From a checkpoint of a small mixture-of-experts model trained on Wikipedia.
Size: width 128, vocabulary 2048, 8.84M parameters.
Experts: 48 clamped SwiGLU neurons an expert, 4 picks a token, a shared expert of 64 neurons.
Training: a variant of Adam for the experts, 814M tokens, 6214 steps.
Below are experts of layer 2 (counted from 0) of a mixture-of-experts language model. Rows are named router (the router's row for the expert), gate (a neuron's input weights, with its number), up (a neuron's input weights, with its number) and show model dimensions 0-127. Each number is 128 + 24 x the weight over its row's rms, rounded and kept within 0 to 255. Numbers have three digits each.
After each expert's rows: "mostly gets" lists some tokens that are sent to it at least half of the time; "gets" lists some tokens that make up at least twice as much of what it gets as of all text. This comes from a sample of Wikipedia text that the model never trained on. Tokens count by the router's weight.

# expert 9
router:098094120127111112172139140106152164135095130153124138113150129102133102102093101166117098082092136149118113123164105113092162127158108108144185159157107103147156135146104142128101095131105165149113159103104114117108130108161157096115126172108142120102131174159108122118132116140135144113164146136117091105126158105142109078151145152105121102103112105140166144129141164140161172135093
gate0:131121122107112110197165136129104173138142217126159137089121158117081135139153134106153133106125168143167134146113108129102173113172112136148122139133112099109174123147086128080109127074133139153128137117140119123111150094116144139115129116153118112098117167144144122137125143128122116138110132098118139108100140098105118153148122135130098108111148171170122172126101160124123137170101
up0:125127134153128107123092123129127171139153140102136117118104137127068104144154116091131087108143130111125103110118114090125175127142118133169116135126122094114173128133072083121126105066127143165137131128157071111112184069119136100128142117168136080100102144152125096165118144176102129131166150131106133107119161116127122115111156143121111133113133146140142122129120120075124163141121
mostly gets: "an", "ian", "ma", "per", "ter", "er"
gets: "s", "er", "an", "or", "n", "re"

# expert 6
router:090101156157090097160150141097156165178124126143160134096144109116127107131088108107138111124111157142182095134153144114130161120150124118114138140156095128128173119141096127164110113137124132130122174101122118108100098154143125097104166136108112180116103130150112158127143130134114127101140117141127129106118140118171118145148129198124123112077086106185136169158106142137166123128123
gate1:142127124123108161117113136181128107087180176134046145114123126080089137113066103119167160117114143095125107118119152138103121088156115130101148138129111133161117122078143138169146113124160107131130136113152105107158125115123150165134132107058152144138073136124141139076104119103152136110145148131112112129128165131146119132127147119139114120092140116105155153136135127146129124150135
up1:133106101154143132162118084145148148132150141108129140146139092106121137130145095130185161097141154076114135121106164190100141106127140147160170128132107112150107117130165133159099102131114136119147142112133119110136142173155118173142121109131127121121112120147158132117147115135183121078120132127131170151149132131094134145117103105163156137114121165160084131178118140070156117180126
mostly gets: " on", "ated", "ted", " work", "day", "ting"
gets: "ed", "ing", " on", " as", "ated", "ted"

# expert 7
router:114095136122103109160139135115146161132151134147132142107159131099127100110100101147124110081101161135145122158171101127099165144167115123149109141162085096137156133133117150133107085131098175136121150102083115120093140096173156101106117145101132117112112176133109101098150124137114132130143158164115105107121161101136096071160147140113135108126107114140161152091149154135154162141084
gate0:094142114124113115121154126139153164131173098155147119133123156091100118114118114089159107110126129104092076146155116113112159111166132101151149115135107104140141126137080156099140092119105176111124156106162089115122149152132132113129166118127095131097145163156142115181147134162095137115105161156131109144114155129139146082128084133130137123119142145138144113059083129133127176154107
up0:096130120145106120134154112169133132135153124157076102103143110103088090095118117092112115078147161081113094118143107101126108127122143093131135136143146098158126078151094130129117132090106127143145136122116111110129162153142140121101145137117075177113092154142131178134186116162150111127115129159153081124125110126112140136099137129098144146154148181121108168134126141119121138177110
mostly gets: " O", "pr", " Nor", " Christ", " Ber", " El"
gets: "t", " F", "et", " O", "ol", "el"

# expert 24
router:112119167133108102120133113129131172117120128148099117104123136108131092111111126131101094151102098129109152110148098100094133148144131113124133143190135122116163123196119149121143122142101173140123141102118099101096120082155148098111155132124127147066127156110096141143178122132132146113140124091156146111100123090120096127121153158094136108138088105156136181112116127170162153175137
gate0:163172123114139102127137139126116134107137121072156137098101151078145118095099151104092158090125081148099154132118110120126126198109111134085139132174135109135149130170088114090132143121136089102133128107145130102103113132188154106157096140160088114119143115129138124175113131097132099130131157169144109098100148137143165124148117145127095128123163120158119133111144120126119124170130
up0:150148130097128151158132166144089121083111139162142154150137167124123111082138140153107184101106096100121146129133083141136114098129153130125139160138121095110112114131162156100124118121120166175140142150129179095130141119151148185114097147100177118117113151135130163133123120096170112139144120159083144101139098101132148159120090122108154156112111099103088123131148111113090138121154
mostly gets: " for", "–0", " Team", " Championship", " player", " football"
gets: " |", " for", " of", ":", ";", " to"

# expert 16
router:102093134139110122151116141115151155139089143133137134108157149101108099108108098166105102097109164136129118110158104119082166125156112127152155157150102102147152109140117141136125106147098173167111158097093105118099131115159157106106125174114114117111108171161109098106142115131132145108157146143116092099125155106150081078150160148117116099114109140147157142127153162149146165145077
gate0:106098123117132083116091187119135151143100166111119117102127113096114115125132156117081150085103152112154109180162097138167192090174131124136153147154116149120146123124105118112099135127130143114120153112135096133064117148153140133074141130113135119094135134155162112098130135139104091109126133178117155100147110101117159114134123148144094107136132108152117174094134144120136125142109
up0:157135136130109124145132107100170114134169141084161087096161119126109122092137118127124170110127155157153094133170131086108154127142129117091170128100101116162140137100121148137133154123136128145109130107114131103075145154168152133136133110138129102126146127121121154062136140106095134128166129101081074113112116128159109101106163082092142114067115112122131121150142121109098118161143
mostly gets: " Car", " Con", " Per", " Vi", "el", " Ra"
gets: " ", "s", "er", "y", "al", "el"

# expert 20
router:121149162140131123143124093111160166151102140110099101100140128103104098113111123140103078139112154175114148142141103142121147166152113151160127154158115095131155127190122121139123109155087172147121145110107126084091087100175149122110123130132129117106146145129088142152151151176122133134146120124137119107124143088127108127124182143121128117160109111155148136091162127141140171164071
gate0:124169088117144132130110147117095131134177119098129132092135092119164117115140140100129129137146105166130102143098129114137134141128105107059088124138133088088144100133115088159113105133147140160124129141140130110132088103150120107132099102078099131130146127152139143126112113180132090174105131146118110144125162135138112134095127145184104154120118083147153125092146199173114128129124
up0:093140129116118133155151153188118133115166139074134101102147121084153118146101156128083162156102103180119139146131141147158118102126114153108150118150140140116120144141123151149107111149115149101133131127088128123148112121150120136079136098105100132154087135130127105119125088141148163136128122176105129150163140091169155121101149147126146151145109065107141152112136185164082143129148
mostly gets: "–0", " football", "–3", "–2", " July", " 22"
gets: " of", " 1", " 2", ":", " 0", "|"